From a checkpoint of a small mixture-of-experts model trained on Wikipedia.
Size: 10 layers, width 384, vocabulary 27523.
Experts: 64 experts in each of 10 layers, 48 SwiGLU neurons an expert, 8 picks a token.
Training: a variant of Adam for the experts, 457M tokens, 3483 steps.
Below are experts of layer 3 (counted from 0) of a mixture-of-experts language model. Rows are named router (the router's row for the expert), gate (a neuron's input weights, with its number), up (a neuron's input weights, with its number) and show model dimensions 128-191. Each number is 128 + 24 x the weight over its row's rms, rounded and kept within 0 to 255. Numbers have three digits each.
After each expert's rows: "mostly gets" lists some tokens that are sent to it at least half of the time; "comes after" lists some tokens at least twice as common just before its tokens as in all text. This comes from a sample of Wikipedia text that the model never trained on. Tokens count by the router's weight.

# expert 33
router:122127136133157136121129148095119084119108099143132146148148142141105151159144167129137086128131118122134092165170168141133138148107094140111118160095155097115121150117086111096146134076152139
gate0:136139137132121108124196120105104111133120147137186126160146101121145111114108094141147129100166133116147097132114129156117091117104153113134131116113125088161156087124155154140104144154117150
up0:163143141162130135153152155124129095132106150163151126122171131097114103098093127167156133124135156104132132136131095139132099150116119141129135098120119116123163093132149147158119167140152163
gate1:157159115138124194111154178114102118106145126149113084145111134117158114106171125100077121108132166137128169135114091114131122110117146094118161169113137138160135090145163122143156121148103123
up1:182107137136141116164109172153134147140141150106130139097139135114175139157133128143166136115097133113121146162132103101111081125145147135141130145143143153149081140105089126131125116143140137
gate2:115087141161116171140090129162115130165133142126170116100109120116112102101148092157104130104080150123102155121126142106107167139103133142099123164107131158090117124110123123133139111148126135
up2:100069161160128142097087069118146085149089138127163124146118104123119093123129097123125123117085132129124143116133175097123141151120165125109134142145135108088134154123083168118175137107097165
gate3:097125135084128118141137127141163131160140121076116103127121150152091095183146101095098107098117118154130133122138137137117121125068116119169116073125137144140138142144105139135105119113127159
up3:149138127141107153102106100135071112128117100181164146119106125144161132108105145156134133115159128120177100109112124126111133088194104114095135176124126110107118146107147159106157111148110103
gate4:109068136113148108097102141109106104128101105145133136135164141125118128142154123137143130136148143128079142106152125130125144124152134112155108117140126090136100122119135145147105049137128109
up4:107096084151174095144114138173125138120130168126132115114107128157135187128145138105139113118171143090106157124148159123111129184137114143153133123103094093169107128119090092156098117125122126
mostly gets: " against", " used", " during", " won", " made", " served"
comes after: " was", " to", " he", " and", " were", " also"

# expert 24
router:153120104130120113080125113108150142105123108154123138181140133130145126160126168154106151156127099116168141157137127128148109113107107133101111157134137137094140162112134115070160132121144144
gate0:155151126120134135170145144120126116132126128136096103154119128086127102150111110149099109130150137109151131106110131112122146141140149102117103161176157077105126180123176128122139120148096091
up0:146149119117125093085143117136087112159118140132103167121132119081155118082113135140161156132095126136104114107148161152123114139181109136158134154128080119132120121152124132098120187124127097
gate1:132109149106131102118122146141091089109127100100136097100150150107153126171113128158100118124102146129120144131122086137155106086118149119135132106125168110101177128135142129101139108172090085
up1:150149108149126109130075123142118076103156115140186095150102114116083115127123103118162115161142124095080131133140104131144145151131149156162107114098141102111183135129085105094090162136099121
gate2:122113127158133118185139114128127098128118171133086141179148171138121128147139179166109127099119118128161125155133119073124140131131148159137151171138092117172127138164178084173110136134073119
up2:132108091145168126129104084111131120105104114121121100139140097087135136103142120183109111140156160138143143148135115116120178133132109126140112102148116186148158120094140126114109132100133129
gate3:125126129098127130130142101114130129138190106109091123125118146120146150118135140190076135118150152095137146137164120146103091066148125089113122100140156137172145121124173143138146168138126111
up3:122125074141134143126122135170118140133111112132125188178139108129136123111142111121086121117158120148141108142134105120099127091129081128092121089152152101095137117099146122143150088128190126
gate4:092155126129187149147127125123104123128100085130133100199120174172180104146140083118107146100117145070140138134116121122112119144137126141092144125137131094139164142115142125113151142126112091
up4:129130190110089118095120143156120132104161127148129108115081113080058151143127146106135126137120125180076130107092149125121174136148175103160116113134134095127108121130113179137104103128127136
mostly gets: " new", " former", " national", " National", " Primary", " original"
comes after: " the", " a", " was", " and", " his", "'s"

# expert 48
router:173188127132095153136104106127127186139146176096127114098137092106128112126096140123124125154119129118151129124133154112139107151123137123096123106150134159131192137151112138149124137133108145
gate0:147134105160096081161127097118134116129138128130183110144129116163171115143124137123074169109116122128101110111102126166130147143118125134169090136158175134132136134125118140134107099103122103
up0:162153105157152141157141124097133133142125111112140097107093124106144138138101114096078133082101147096117127160157086117111149145109106106135126133106133169128104115105121121168107132103140131
gate1:102118099130119131124099159139101134147121156133146108092170090134095120107108157141103090141153129168143091136102164103152171174110137142126090108091131114170120096112164127106104144152098144
up1:140159111121147140149156166149138144145110152159139093114152118093111168093069148117113096119170155112136108174092098122145145123149131134083142113153156150144119091121122112123174159165089127
gate2:115131148151158137113104096176129113120108127166119109120137111138134142127127142124119123088162152152138113137095101175133149122119153130138087126150109115085103134161107110104134111118135136
up2:162108126154180181127125137102089113110121118142163141120160115130135127148108153157132081160137127175136087144099163106149151117092128094131100178137111172111121112128137109126141140105156129
gate3:125139131140109116164119160140147157090147158114123141177121138121140131145177139106116170108109091099122126160127096111128156123086148151166148144130117142124139130158127077164148167073130130
up3:144126145136094122137142118135066116138139134128163143137146122114085134132114193146129165153138140152107119110152107159129120137138137119143142133144123137148129090132119109118163127119118153
gate4:128113134190107111161108138107107111113140141089097149146083143133135124150151129152131118096152122119164142099114117159138117129122140119101154102142126106179145153102114125115142136115081132
up4:127128143138097095168117084111127156060141133108124142148111150134140139140144176157080129128150130104167119099144133126124152138130104134102134133094143161184135114125139126094153133158119172
mostly gets: " =", " British", " military", " German", " Sar", " Bh"
comes after: " |", " ", " of", " a", ";", ")"

# expert 22
router:154144121194152122111120125146129101143129110097159165159129124072101128126107136128148104135100142113141135105135161152120124102130155115148135132112128123129174082143110132144172109113159102
gate0:129115158162142125183119175115075113112089135114122139113118179109145100157127125128094141105125151132132168105100118130105137121100116159130071125122125140136098118120115122132120107144120112
up0:074111131115121085086146093146155110114112125099139096183120125151134101098147144143159118130135150130123110130101123132148124122085076112166110120137138113117162152130134111142168109092137092
gate1:107117129126104099126121131167136189160135130092114101117145132138165095111150112128114120058160130143155167105084142109107095126113095122166071135140104125125151084166106138163136124115101137
up1:163110155133113094164156140141136165147119105087125116147098133145131151145105121103083124102223090124105119120136129149125117128120144166149095155130149134116143147089118161161121144071119185
gate2:097134154096105095095110138110132110114143141160095081093161149140110138149100120110138136127131094143141068092117124110120129123140115093128110129140141123114125125159121092136107121096123114
up2:162121106130128185158156106110100141129110116120135181107111095153149109142114141126111137177156158125116143142102119108132144154115113151095122170156150072115115166130104160139124124110125149
gate3:141121127153111178223144165147161085122135123165114130129130104160092124132032098124125128096099116141102129123140134140136107131061197128177083104091092130097151125141100105158133130145100142
up3:135113136136115092138137151132185113086134116111110113152112055149129135128108128117194127090095132160142112117107135093140118124147133152142120159118150130096148138158109182160165120065117098
gate4:138124150144115121110169159117130071124106136110132150175134055119132109085088108109154136147136109148123112119132122114151126166123147109135173136125160139115128135132122122178150130151131140
up4:141160111125133116077149174121118054123120130107101148141097077139112104061098104103142133096142145128102095139123125132129165150136104098159180125114137151088135124148112129160146105102129114
mostly gets: " |", "ation.", " —;", " 1–1;", " forces", " 0;"
comes after: " ", " 0", " 1", " 2", " 3", " —"

# expert 20
router:059084158081157113158101102125125118063130115168087083151163138154106147139142129105160106123098154112167139119144138115130124102122127142140133159105138138157124107156106122159145145131124141
gate0:092136121162138149120195134087118130158119112155109146186162173153080123152115167098162135110154117118094119117104151125092095159113155151109103150094142118104089143117091158116099115114127095
up0:145150101126131153158132145106106121123167113187169115146103155138131139123150122126112103112160129143200118141113133130116106129094110111121092134108116137154140119055138109141150130143134098
gate1:143143118114121137118123119156076120140128156171099160138119164099142147121102127172137150129128100139189158126052108145170122120116118122130135131148137104118093116164139126106148125079106073
up1:111121093120118166124113140156106120107065115135089144167128117147105110112128153160124117128105162119133163160122124135076106094124148168152135115129161139141110109120147106139121107172128149
gate2:104077147123109087105099180086085107093086102114128152167142153073164135089113198128149124127175138147178129123107123141142147126142151129118147189147100128175158176116096164147142115155116154
up2:114131156094156122099161145129115134152099161122104131139138128110181128085098103086105146120175135147153135098119115136134167103140150178126143158083114138130134154119108144167173141161149130
gate3:145161131145158097151105144119137150150104099141069180135135139087152095180124144116087109111128184123133177148164170140114121119155120159104157120121144119092131135134104152098143137099122162
up3:152132122141114123141095146121145131106112146153143084068104116169143125161147127134100106136181132139139131107135161129139172096142138095153159109118123114117144158128107151111122154124145139
gate4:143193107109157131161103121086119111120094121115137118186167132137129121140156101167121135118132126122135170120138157179126081102104109167159138111096137107120137086138154175163133110150094115
up4:124151066135125165087098115118122128138092182124142120146101127130144140163107139097111144098139101130144143147139137170126123125129142112144139144099128100104105123158150137168130088099134130
mostly gets: " former", " author", " personal", " Vice", " different", " Ser"
comes after: " the", "|", "-", " The", "The", " as"

# expert 52
router:148125118100102128167138109130137141120129128103112124143067153104108146174169132105109109104133145140180154150109123124096118147098118155136105159117151113178137091120140125099127132138114133
gate0:112133126140100132141134145123165104128108120084133152112077066145151152078124110107125120178121114121140093119114135046173155133098130117132106147126158106126129125166118127123148120122130109
up0:128133143130092153090130091114118147109104084159158141098180120124146126141171145144140115118121105099112125134139116130108132144109133097114120173149133109098107114119134153127104104118129103
gate1:137122132160118153118139101113111102102111126149142150135121085132145134076102109122119142130114101137142130105107131087175152139139158146123132184114178145127122120159134119105140167103074144
up1:102153084143169148163142118110160108130083126142130114117152108119126106107113083109115110162073086149137089127143127111136159133090105126156118133114143123121126145128128118089107125109107146
gate2:151113198139103135180127143134123127155174115162102146148122167156095112165137101139122112083140131157163149127116141173130148153089138133098088133119164112141169161121143124079104123115142115
up2:085140121136127106086123096115068141133113095127133148178101093097136110100136139170162139138142127141161144109144137162110098088147135096108152145144120124139121152126164117124214121116151086
gate3:070119096089113099136122194127170120101097132158125122142130107127118137110097135142178133107102141109125104095128127122143110148125099155172141113126147121159139140140149133179155113113098128
up3:149151171110117105113136120124104144127117097146136136120142145154099140160145108124153128177105141142136141164113155108142102165097145136119122158104108125089144113105153121119064134127130106
gate4:156177140150153117124113160125141141160107143069135124105151096119180137116116038110110127140142115136095179109136114101104113116114107135113110083099098113108118133161129128156123134143181107
up4:101110090108124118099168178136138113147176151075120122124100126129149133126147192130110131108113122092108135123076104092117118063141155177118131155161103131122110175116094119145171139133130158
mostly gets: " by:", " (aged", " Total:", " Family:", " small", "3:"
comes after: "\n", "-", "|", " ", " 5", "\n "

# expert 50
router:092086149107150081122127121162171109096154119127113039135152123145136137137172110132132124103118150146165091108150162133116142120137133092178107119082100169179133093099110099136124091174109113
gate0:155119092128123117173144140139152131126161147106110178110124144124164130133133136093114128170165120142149143135129135117157152141132086187136097147128155122109102117117138126131106170149137178
up0:087088156115147131098119150140141083097121121152103108102126102136089138128120109147142119113119139126147130159132127099135132140134138061114115118134134126122113122163151115122163135122105102
gate1:085162145154132153130119155139153152079129121123095120108124076130127154176120120138130117150083153119115141145134099159107101113120137116100140129136121102163132126143132160087114102143126121
up1:131138150104121117098119158124138117099145159123145099125144079152150157101111089115120111145091153103130087126128128107134126102137117116122134115151105130123116108131109111117088096147131133
gate2:122118139169171123132131085150087111154120118138141135160130109082162120167136158121111112151129120153133140140106121157188127125123129128121096104117071152170159115123092122128124132129119129
up2:123112116083068126144132133099123161113113149130111129117112177182115141094133149149128130086088143111125126128136114116086122133137141141119130153138163091120127189149105150124151109126160143
gate3:192146125138099134140147175127117178140114135146122133150098081095138160144102147135142133105095095123112149151102122083178099118148154157103165144127090131064092159123137121145167163135113160
up3:131136146134161104133122117161185131120154127074129107173109173145131100181163131151132102105154134146143158101122135129114139147120125134116128124115115134193196116131130127155133119134123091
gate4:149134164173124135139144172097169133118100138144132130112115154099128123132135138100145122126143115139126145129118127117121129126125131163126107174148165132134083099136099133151124145123141126
up4:135130136159160114110124118142097170143142135132123142104116116130125125155133105128146124106067128139092117115122133120127131125140079151164139127147178121114156087154126130141140148119147131
mostly gets: ";", " by:", " •", ");", " Country:", "-"
comes after: "\n", " ", "-", " Title", " Year", "\n "

# expert 29
router:090125123118095106131139115156136162140117104124134104150113139152129148115155138096112100122151177099161159101132146131130087119123124159167123158141093137154158137124106176147082127107139153
gate0:120145165112122169099108135142142118127151129113126103093149092158073127106117122097149142132123164144140120107128134108132128121155125082147127125101126134125102143144109147148117156114170102
up0:161122160134138147133129107127165082148116109123114129105147117134095122125110128095173120139104169139124115100112129079139136137126094117122112121111141132102102137107116123107132108117124102
gate1:079092165113121125101100116131133122138139133126132130155078147139103148126152117109123134105159133108126151133104095123103108135130135136136114160141187116146145160138110156144136148106125172
up1:108116124143128121171156158112125135113114139065118121116150142069122158105139152141158143130127118116102141110127133131141107084141123132122145135140116112114126082136139119153136119211140050
gate2:128136124147125136141151110136107071161097100110151140125166166136115132068177120128151123119175150127147144170150156151056143150111106110120132100144146140144137120104124153102152141116146183
up2:128124193137130107140107143151187107086157122091101112120112160137141147129147118139137119115142115147160112134116130129144141154161140111120095122118158109130119130150094191091133079151142139
gate3:116131170096146100150106106156141068154169143095139168177112123146156100148098141162148127155138132142163137101130113150121125152120154159150107127108134105116122121127100138106192125107151162
up3:140147123150162123112143134117092178123106090106108128123127146090075140106148132132114118139132116134111119147113149121121141116119122104138114100145128114116129138151142094130131107114100086
gate4:088116134154159146085128113171120145149115164104157161130124087090167113107108128149150118151128136131148095085084116177138123110125062140100141152148109124143133135149130135136144067145127154
up4:148125159144171145146143150166200145108142138102142121136107140129108142111143140175164129189115089129126147114078113135090128140130102151128142082107122125122132143119095126132104128122125079
mostly gets: " new", " so", " original", " early", " different", " previous"
comes after: " the", " is", "-", " a", " was", " The"